Weights of a small mixture-of-experts language model, trained from scratch on English Wikipedia: 144 SwiGLU neurons an expert.
Below are experts of layer 3 (counted from 0) of a mixture-of-experts language model. Rows are named gate (a neuron's input weights, with its number), up (a neuron's input weights, with its number) and show model dimensions 0-111. Each number is 200 + 40 x the weight over its row's rms, rounded and kept within 0 to 999.
Before each expert's rows: "mostly gets" lists some tokens that are sent to it at least half of the time. This comes from a sample of Wikipedia text that the model never trained on.

# expert 28
mostly gets: " ind", " Zhou", " ibn", " Chinese", " Communist Party", " term"
gate0,248,138,233,178,212,196,269,219,126,115,232,187,209,184,141,262,247,252,203,227,140,141,191,239,218,277,111,238,187,232,197,144,169,221,194,153,157,212,166,220,173,169,215,251,155,246,264,259,198,172,221,295,197,205,219,226,187,238,225,132,187,252,201,277,251,175,188,142,202,171,175,211,191,214,159,133,170,178,226,177,216,205,240,201,204,160,268,177,146,210,224,220,226,212,160,152,210,196,189,190,240,130,199,241,215,251,188,173,221,224,229,172
up0,238,191,208,272,189,203,142,169,217,267,203,277,162,198,211,277,141,236,284,206,198,165,193,215,181,245,190,217,213,180,233,109,205,229,191,157,151,256,223,153,233,264,123,270,171,186,202,123,198,209,268,214,211,190,236,201,163,181,204,140,225,170,213,231,204,176,280,235,213,158,182,283,210,183,197,212,276,125,167,176,208,183,257,176,208,173,148,218,206,215,166,166,281,208,177,242,135,165,236,264,197,296,161,239,269,232,167,148,118,274,188,275

# expert 10
mostly gets: " early ", " late ", " on ", " mid-", "On ", " genus"
gate5,154,238,195,179,229,187,202,187,99,165,150,150,226,176,142,173,195,269,218,128,182,245,234,298,150,192,175,221,197,179,195,239,216,214,243,273,196,217,158,171,127,257,254,172,227,189,155,177,224,208,246,204,236,277,213,198,168,174,196,207,198,229,275,157,141,191,222,188,134,217,255,205,209,174,197,220,179,214,148,144,147,188,192,210,257,227,255,110,200,220,205,233,177,186,177,199,221,174,241,193,230,162,146,260,190,146,247,148,162,200,204,164
up5,203,181,272,218,231,219,141,215,136,127,196,180,221,231,246,292,235,198,197,200,292,226,190,222,127,218,193,180,151,115,126,229,247,224,215,246,204,187,230,118,129,171,162,182,240,173,184,203,170,196,225,194,219,255,218,210,189,176,202,186,182,207,247,235,216,239,191,219,115,133,155,185,194,161,206,233,193,112,171,217,245,134,224,232,231,219,207,182,219,260,138,192,170,149,212,177,149,205,225,145,184,136,186,215,208,192,208,170,231,217,197,233

# expert 19
mostly gets: "ková", ") | −", " Hot ", " re-", "ič", "č"
gate5,155,159,151,183,152,194,206,184,212,254,227,172,247,180,280,228,178,157,205,188,235,251,212,122,206,212,147,186,196,192,161,180,173,150,165,175,214,196,236,186,197,185,220,175,157,220,253,182,149,191,339,192,246,253,233,168,225,156,265,258,207,191,237,158,220,229,152,212,140,214,193,165,159,163,197,268,260,194,239,151,224,224,157,164,200,144,162,243,194,174,205,174,258,181,171,187,227,194,223,109,266,183,194,240,148,188,216,219,197,221,228,213
up5,180,159,167,228,172,154,192,188,235,167,230,113,219,182,264,157,195,216,238,269,222,200,174,231,178,213,196,252,209,155,140,242,255,250,212,194,241,166,189,261,202,244,254,209,263,252,251,176,162,184,140,278,213,164,161,177,150,166,250,223,217,228,187,114,220,263,234,225,197,183,243,262,117,160,200,120,204,189,213,129,209,241,205,254,240,193,177,158,212,174,187,172,211,264,171,194,195,200,175,211,160,257,178,241,153,248,208,205,157,163,173,133

# expert 39
mostly gets: " Shin", "い", "ō", "uki", " Japanese", " Juan"
gate0,164,134,287,213,207,219,187,250,213,181,124,228,158,215,204,227,204,151,186,249,140,127,135,194,171,171,209,240,219,151,177,246,210,221,235,187,185,167,225,191,160,261,145,156,193,236,176,182,215,226,141,221,154,194,159,241,239,225,164,176,122,110,227,187,187,194,217,197,187,171,193,251,202,188,191,190,226,216,224,185,215,293,282,211,147,195,183,190,125,218,155,232,153,263,122,206,212,268,247,174,242,225,197,227,231,193,199,164,235,171,248,174
up0,209,172,151,216,194,221,224,233,253,232,147,197,212,161,166,192,253,161,190,180,237,137,119,251,191,163,258,258,234,220,181,227,207,304,174,273,271,209,175,244,155,241,218,279,169,255,238,240,200,275,181,181,196,248,185,197,240,147,225,302,243,175,316,126,128,153,180,187,148,207,218,209,180,145,134,243,176,172,235,252,156,212,196,193,220,186,139,175,233,209,222,203,215,284,171,118,166,217,155,240,240,227,133,220,165,228,306,234,155,212,256,169

# expert 6
mostly gets: " | W ", " | L ", " $\\", " Primary School", " of which", " reason"
gate0,205,248,154,237,216,158,162,240,227,166,179,199,215,162,195,149,283,215,203,165,207,171,234,224,195,177,261,185,173,140,226,184,225,244,196,151,189,258,213,236,176,176,185,159,216,223,200,231,236,160,139,236,213,186,208,238,229,268,191,169,201,256,273,254,198,199,225,282,223,212,139,194,160,186,229,198,186,115,247,78,172,238,177,196,284,182,227,226,219,217,248,246,164,133,283,215,170,163,171,223,170,191,134,250,188,230,138,182,180,240,220,235
up0,223,218,178,219,172,212,216,194,235,156,217,225,211,188,205,229,243,173,126,203,240,206,253,159,196,167,140,230,195,194,183,168,172,186,212,241,229,262,265,174,240,233,234,215,202,283,107,150,235,143,179,251,136,250,115,229,203,177,202,284,169,233,226,207,216,142,230,192,178,200,173,154,185,184,209,249,218,125,187,156,202,205,278,204,126,127,240,135,129,194,173,164,149,247,214,193,238,288,201,172,230,195,219,164,199,277,196,192,199,143,236,206

# expert 0
mostly gets: " felt", " import", " estimated", "}$", " agreement", " existing"
gate0,208,198,230,242,164,230,135,247,179,215,132,158,205,186,264,198,178,205,205,271,186,177,231,186,256,163,232,143,218,185,223,163,194,273,159,182,181,141,212,160,192,191,185,125,201,197,227,151,193,234,171,269,214,216,172,262,159,155,234,169,239,199,200,153,202,222,201,271,214,167,108,230,239,154,203,187,225,240,215,143,203,228,225,241,162,203,149,194,252,203,184,244,193,215,254,200,144,242,253,215,166,197,231,237,192,211,180,260,196,132,227,161
up0,261,184,215,243,203,224,242,167,190,264,157,171,160,181,236,178,163,201,174,275,124,195,170,215,177,270,191,204,201,142,251,237,137,261,287,269,209,200,201,184,254,221,131,205,198,224,193,213,247,236,250,221,188,199,269,257,170,241,198,140,173,262,161,198,161,133,147,189,193,202,160,164,161,156,189,225,168,212,176,250,206,189,177,250,183,148,266,228,165,225,192,211,227,298,209,238,238,154,161,164,242,195,183,163,140,154,129,202,128,182,171,127

# expert 4
mostly gets: " | Episode: \"", " ISBN ", " Album", "- \"", " | Nominated |", " | \""
gate0,230,155,216,207,143,192,144,173,181,208,217,254,154,186,205,161,235,159,242,207,179,126,149,182,206,197,172,254,279,164,169,250,233,245,196,136,180,212,253,183,246,213,232,167,254,266,283,229,152,246,184,237,308,222,168,230,135,186,213,175,218,227,189,226,192,110,188,113,168,250,190,236,237,239,198,168,103,160,172,209,194,174,220,273,186,167,279,201,168,247,191,139,173,242,149,183,216,194,219,217,192,175,196,149,154,204,221,210,159,162,163,181
up0,244,210,203,226,139,194,189,203,218,158,222,157,260,251,196,181,239,136,246,244,149,195,106,200,151,148,166,169,214,201,200,253,221,100,177,237,192,248,240,223,237,277,224,130,211,219,216,247,133,205,175,207,113,264,179,236,127,242,177,208,157,213,170,148,154,206,115,219,229,190,243,182,196,163,224,180,200,196,211,172,215,196,249,194,266,148,219,257,153,121,102,234,159,197,205,144,175,218,213,269,212,274,125,196,186,214,201,244,178,230,215,246

# expert 34
mostly gets: " love", "allow", " wanted", " gets", " wants", " arrives"
gate0,222,197,173,208,159,152,142,218,207,258,187,238,179,186,196,243,205,160,213,254,213,133,185,185,214,247,205,227,201,123,150,179,173,222,288,207,132,211,278,163,183,203,221,243,171,127,307,182,213,214,216,195,278,182,189,221,208,202,192,179,164,179,133,232,208,258,183,177,222,276,174,201,194,186,232,146,214,100,208,210,288,207,238,222,292,174,191,195,244,174,259,280,243,144,203,184,218,199,157,105,219,238,245,250,172,268,156,272,125,155,265,186
up0,193,102,143,158,189,191,214,247,177,207,242,207,158,234,283,234,193,256,253,194,172,198,302,225,191,233,185,151,179,318,212,251,216,209,238,223,230,202,197,213,207,176,157,220,195,183,220,188,215,214,173,169,200,190,243,198,233,170,214,289,180,158,150,272,276,175,147,256,179,194,199,240,220,211,202,157,176,205,171,199,239,236,286,240,144,211,171,219,268,199,299,169,141,224,120,182,264,239,234,131,216,207,201,208,191,139,247,284,170,195,257,135

# expert 21
mostly gets: "a | ", "o | ", "} | ", " Chile", " Santiago", " km^{"
gate5,185,205,211,272,218,243,151,211,250,187,135,169,240,300,216,191,148,236,306,174,206,244,104,225,203,258,167,213,215,212,230,269,145,252,170,233,218,194,269,212,223,235,189,256,267,245,249,238,145,112,246,218,203,232,171,192,184,202,192,195,187,177,241,102,204,209,233,155,227,203,216,236,244,239,225,166,208,233,149,251,209,212,197,213,241,205,183,267,156,313,285,194,118,247,202,208,160,200,148,238,222,275,208,163,131,212,204,192,140,207,209,154
up5,254,148,265,203,217,196,201,205,179,171,237,108,178,250,207,175,174,163,241,202,262,213,161,222,200,193,198,280,229,260,146,222,194,202,222,216,190,145,207,168,255,203,223,192,269,194,152,195,222,144,216,156,198,200,123,142,161,181,180,164,159,190,178,215,117,156,161,156,227,201,187,272,124,175,154,186,170,247,206,221,171,205,161,124,247,259,159,202,156,268,187,179,206,237,169,124,233,118,236,180,218,208,148,145,220,208,199,181,176,228,203,206

# expert 27
mostly gets: " very", " too", "ș", "üll", "- Binomial name", "- Binomial name:"
gate0,200,198,209,282,227,199,263,274,152,280,203,226,157,224,136,235,165,207,241,238,232,242,190,170,212,205,188,202,169,230,209,266,242,231,294,221,191,224,228,218,251,155,230,178,241,247,205,181,244,233,205,211,150,212,175,175,190,229,262,168,197,221,195,262,265,182,276,203,175,191,188,168,249,233,180,78,194,187,144,223,195,174,182,146,148,181,152,139,128,179,199,152,210,254,165,232,189,171,193,191,173,150,167,194,179,213,194,208,168,169,188,155
up0,214,202,190,263,165,146,285,261,151,270,181,292,230,147,191,185,253,138,184,196,105,221,163,213,216,195,183,210,240,214,185,261,270,192,243,167,167,212,180,195,228,246,194,185,316,270,219,212,277,224,242,123,266,203,205,201,152,203,255,161,245,243,206,148,208,199,250,226,259,195,240,207,194,240,131,174,222,225,181,190,196,131,206,148,174,235,170,193,141,248,157,187,272,181,192,152,251,126,143,207,159,181,194,163,165,140,82,197,166,247,191,264

# expert 31
mostly gets: "ı", "iya", "е", "ati", "ayev", "ý"
gate0,195,234,176,233,121,222,166,210,225,225,178,161,146,196,219,172,177,126,216,198,197,231,252,190,271,173,161,181,216,241,241,216,181,126,251,185,163,213,125,185,185,163,268,164,152,225,162,187,238,166,179,145,182,247,133,187,208,243,212,132,196,228,248,214,194,175,215,178,222,270,209,173,228,237,187,208,125,221,235,130,235,219,193,159,297,187,216,284,175,209,175,198,185,167,178,152,208,196,280,247,180,121,221,178,181,148,262,168,184,268,178,137
up0,239,210,257,253,145,244,261,248,214,227,143,231,227,204,191,220,186,182,215,194,170,247,177,104,278,209,166,226,151,206,218,127,224,176,157,144,205,187,190,226,244,181,187,168,183,189,173,220,229,261,242,226,181,176,237,254,243,168,194,231,153,155,189,235,81,174,166,220,190,246,182,196,230,211,152,258,191,190,212,228,252,192,178,194,229,221,168,170,302,192,141,298,221,184,192,217,200,133,207,194,212,138,298,223,186,165,196,202,239,155,280,166

# expert 44
mostly gets: " job", " The film", " album", " book", " The album", " films"
gate0,239,201,167,134,159,187,144,197,239,170,157,233,168,144,192,122,271,206,148,189,210,183,219,224,243,235,217,215,269,224,141,186,194,209,250,228,242,181,178,162,191,222,180,167,206,247,218,220,144,221,237,230,176,215,197,224,241,307,276,190,152,145,144,118,218,186,205,159,200,236,249,253,199,237,201,220,223,155,207,200,123,260,254,197,163,128,170,139,226,165,223,189,253,88,178,162,218,217,174,179,239,175,215,300,188,160,171,272,169,126,201,213
up0,199,176,221,171,252,207,179,133,124,201,251,215,151,249,163,197,201,277,184,246,199,261,207,188,203,191,179,193,216,168,157,221,258,212,162,212,269,195,182,212,207,306,233,172,105,156,218,139,150,198,159,246,190,200,181,236,282,204,207,176,250,172,134,167,178,179,133,149,248,194,241,170,199,262,193,187,220,200,146,199,179,179,223,209,179,107,162,87,212,176,197,100,261,136,196,171,195,305,226,128,243,215,195,202,162,209,189,236,245,163,227,166

# expert 15
mostly gets: " did not", " never", " does not", " soon", " began to", " do not"
gate0,242,161,211,169,193,216,171,239,205,149,171,223,214,231,165,195,257,179,302,230,223,243,261,225,231,229,209,177,242,185,228,211,173,208,149,279,253,218,162,197,154,210,122,258,206,256,249,166,212,182,186,179,246,263,217,181,162,227,239,236,197,204,195,267,241,119,143,203,163,211,198,215,161,177,217,196,205,220,252,227,146,212,214,215,192,211,220,154,206,229,197,170,174,236,196,233,224,235,166,191,208,217,288,223,151,134,198,200,176,193,170,220
up0,164,263,191,204,189,240,152,170,226,189,229,209,219,238,148,190,158,176,223,203,214,247,168,172,267,124,210,188,200,179,192,233,240,194,188,192,157,210,187,180,188,192,157,203,232,240,202,142,180,144,238,248,193,208,143,197,187,237,182,171,253,235,234,166,268,212,170,149,154,225,133,183,238,255,251,258,244,108,232,206,185,201,154,255,202,140,204,152,214,213,279,220,315,256,131,214,186,201,195,228,205,175,352,152,214,214,213,187,210,224,227,109

# expert 25
mostly gets: "|---|---|---|---|---|---|", "|---|---|---|", "|---|---|---|---|", "Scientific classification", " tournament", " Championships"
gate5,186,219,211,201,230,196,157,205,290,172,180,221,193,142,147,207,217,204,194,156,273,223,146,176,207,228,213,148,198,167,163,180,221,160,163,162,215,193,245,150,160,108,196,171,191,126,252,219,181,229,162,157,141,225,188,192,157,194,173,242,188,231,185,121,146,215,194,238,198,240,220,203,196,203,181,223,198,165,142,244,194,188,173,164,163,215,255,236,182,247,200,211,206,184,174,203,154,261,192,211,249,112,128,198,191,279,198,166,149,168,184,285
up5,229,156,237,125,193,214,290,249,166,185,204,178,239,194,200,202,245,139,128,177,100,223,176,179,167,162,189,165,170,236,234,139,221,242,126,225,185,180,184,254,252,220,227,161,210,201,174,210,215,183,228,182,236,189,207,184,241,196,278,198,191,269,232,262,247,165,253,178,246,215,235,164,162,218,198,105,211,303,234,167,168,218,183,220,181,205,197,203,224,202,172,239,134,211,243,267,172,212,228,160,147,205,215,170,219,203,275,177,155,232,206,208

# expert 35
mostly gets: "ia | ", " the m", "} | ", "| (", "R | ", " the f"
gate5,179,215,165,181,168,213,173,226,219,190,204,109,205,197,262,207,268,184,191,157,232,205,232,213,196,245,136,170,134,248,246,145,135,179,189,184,192,228,228,156,138,180,235,175,197,162,215,216,223,189,160,113,198,170,160,182,179,283,270,175,178,200,206,139,225,145,273,123,238,254,171,183,269,293,267,179,139,229,245,187,185,165,186,253,179,166,183,222,130,234,220,226,188,171,202,209,322,196,114,188,194,256,208,257,146,219,185,207,195,207,141,239
up5,181,211,156,132,178,206,185,188,244,207,184,219,195,255,298,209,171,161,182,240,152,172,229,183,248,244,126,200,214,188,149,212,274,189,196,204,221,260,242,193,158,204,237,251,213,189,259,228,138,192,206,250,202,136,171,201,203,211,205,236,219,255,254,190,189,246,153,210,239,212,177,182,227,267,261,277,135,218,184,266,244,174,226,199,282,240,266,242,184,270,144,185,191,145,205,208,222,228,131,168,181,226,185,217,240,242,180,180,162,196,165,149

# expert 42
mostly gets: "’", " H.", " M.", " general", " D.", " E."
gate0,201,138,176,207,154,145,186,182,205,218,142,248,139,142,171,161,273,191,146,196,191,194,191,225,134,161,273,144,236,210,201,201,220,214,175,207,254,228,237,208,165,171,185,168,213,184,180,170,268,247,233,182,222,279,280,195,178,227,221,254,133,166,185,198,220,223,201,192,252,172,232,255,225,231,193,217,205,245,220,269,183,202,199,222,263,188,102,227,166,147,196,170,236,194,206,181,253,187,129,163,171,190,203,213,110,196,225,235,194,179,112,199
up0,191,134,221,243,194,258,130,189,144,174,216,165,269,204,235,187,255,238,240,205,229,207,241,189,227,210,198,147,283,178,213,169,145,235,201,176,201,279,271,176,211,204,182,249,245,239,165,208,202,242,170,219,272,218,170,221,262,243,208,198,162,223,235,236,179,223,215,221,171,219,251,232,146,250,217,260,184,155,198,256,236,226,235,239,281,171,210,240,203,239,284,241,169,178,228,127,146,206,235,211,144,211,266,211,235,153,183,211,172,154,211,141

# expert 32
mostly gets: " | @", "; R", "| Gold", " | Final |", " Gl", "- R"
gate0,287,126,158,167,218,123,218,258,170,197,221,179,182,249,187,213,200,214,196,207,196,199,273,236,191,223,189,219,152,225,211,204,220,196,166,175,163,228,164,179,171,169,165,249,196,246,174,261,162,271,243,214,223,325,215,220,170,207,188,149,199,136,228,180,162,216,186,184,208,205,166,226,245,225,242,179,175,236,169,222,184,331,193,210,135,201,199,179,170,151,259,111,186,188,171,217,201,243,163,207,234,158,192,234,118,126,268,193,233,168,222,187
up0,215,225,228,212,190,178,160,200,198,210,214,208,185,195,228,137,208,126,235,221,222,252,213,225,170,251,195,190,174,232,159,207,272,199,162,175,167,192,124,224,220,148,125,234,167,200,201,216,193,224,232,228,214,280,285,236,120,201,215,183,239,117,173,207,158,226,135,131,153,220,154,182,248,255,226,257,225,265,187,184,219,237,189,179,201,205,142,195,184,158,331,131,171,180,155,183,214,199,222,240,171,219,166,191,164,202,205,255,277,119,169,194

# expert 22
mostly gets: "| Turnout", "å", " Adelaide", "; –; –", " long-term", " said"
gate0,226,206,190,175,214,233,207,164,130,210,245,281,178,187,223,225,276,243,116,173,190,256,131,200,177,172,173,149,221,201,200,214,286,173,229,258,228,181,199,247,173,165,194,243,214,161,245,197,264,168,132,192,144,163,192,268,161,224,240,217,217,193,211,240,203,145,165,182,220,273,169,239,127,238,219,225,184,173,202,249,184,218,224,192,266,259,201,201,235,241,249,204,154,194,253,204,262,223,129,166,231,161,167,182,243,226,239,173,200,255,150,175
up0,223,165,155,183,191,177,175,189,208,222,177,233,151,202,302,188,226,146,213,170,174,173,164,235,179,256,196,250,210,169,198,200,204,179,234,167,203,189,227,271,198,221,170,221,245,270,165,225,133,167,267,243,238,269,222,197,272,237,196,172,226,235,211,179,229,215,267,177,220,200,239,110,194,158,199,175,163,181,193,170,205,188,251,181,204,195,187,248,166,150,120,218,206,250,241,188,226,187,276,155,161,190,223,195,169,156,254,203,192,174,203,228

# expert 45
mostly gets: ", [", " (−", " plann", "o de", " von", " skill"
gate0,209,142,200,256,185,164,211,212,133,146,178,125,161,268,196,220,200,205,217,198,204,246,236,200,219,212,197,208,222,180,210,180,153,106,250,181,173,220,198,128,188,189,178,249,195,236,161,220,221,200,145,207,144,186,194,201,210,150,184,161,191,170,125,274,241,189,171,190,213,229,277,242,209,224,262,204,231,174,205,213,171,86,194,207,253,213,164,202,225,245,185,268,258,183,226,179,147,237,236,101,219,162,191,172,199,142,114,136,215,234,223,285
up0,107,251,217,166,267,197,237,255,223,235,219,237,191,168,208,180,156,182,191,283,198,230,197,179,234,224,197,183,175,196,219,156,151,160,207,201,128,198,151,232,140,153,197,182,185,271,252,171,255,161,181,222,187,198,249,136,194,224,211,227,165,266,155,231,245,168,219,251,218,166,245,242,280,240,185,157,171,177,223,199,293,119,144,210,279,229,230,243,192,198,149,199,185,211,178,185,272,239,222,252,227,212,190,170,252,194,244,161,210,311,189,119

# expert 17
mostly gets: " three", " four", " two", " one", "\n", " square"
gate5,203,199,135,190,190,196,147,241,127,202,225,203,159,228,173,204,249,213,234,191,303,231,233,169,182,224,215,172,255,195,258,171,197,208,239,182,154,296,198,143,215,231,155,168,265,214,222,223,173,189,131,165,153,172,150,233,170,217,218,170,161,128,241,225,157,180,248,269,146,275,214,282,164,183,206,228,239,111,193,228,189,221,254,229,172,156,258,118,243,283,118,154,227,188,182,213,202,156,184,133,262,194,190,229,217,227,171,151,177,174,203,207
up5,153,216,244,242,213,237,202,219,251,148,211,253,193,184,175,202,195,184,229,167,160,132,190,184,196,228,129,181,199,245,160,148,159,228,230,178,217,174,176,225,175,211,190,246,223,180,187,147,203,239,255,266,198,262,160,199,234,248,237,164,231,216,171,158,222,160,166,125,241,186,193,244,285,212,185,213,251,176,174,203,207,209,222,190,262,243,153,155,205,193,250,230,172,181,208,189,214,202,122,270,202,160,156,230,204,167,201,170,205,127,168,194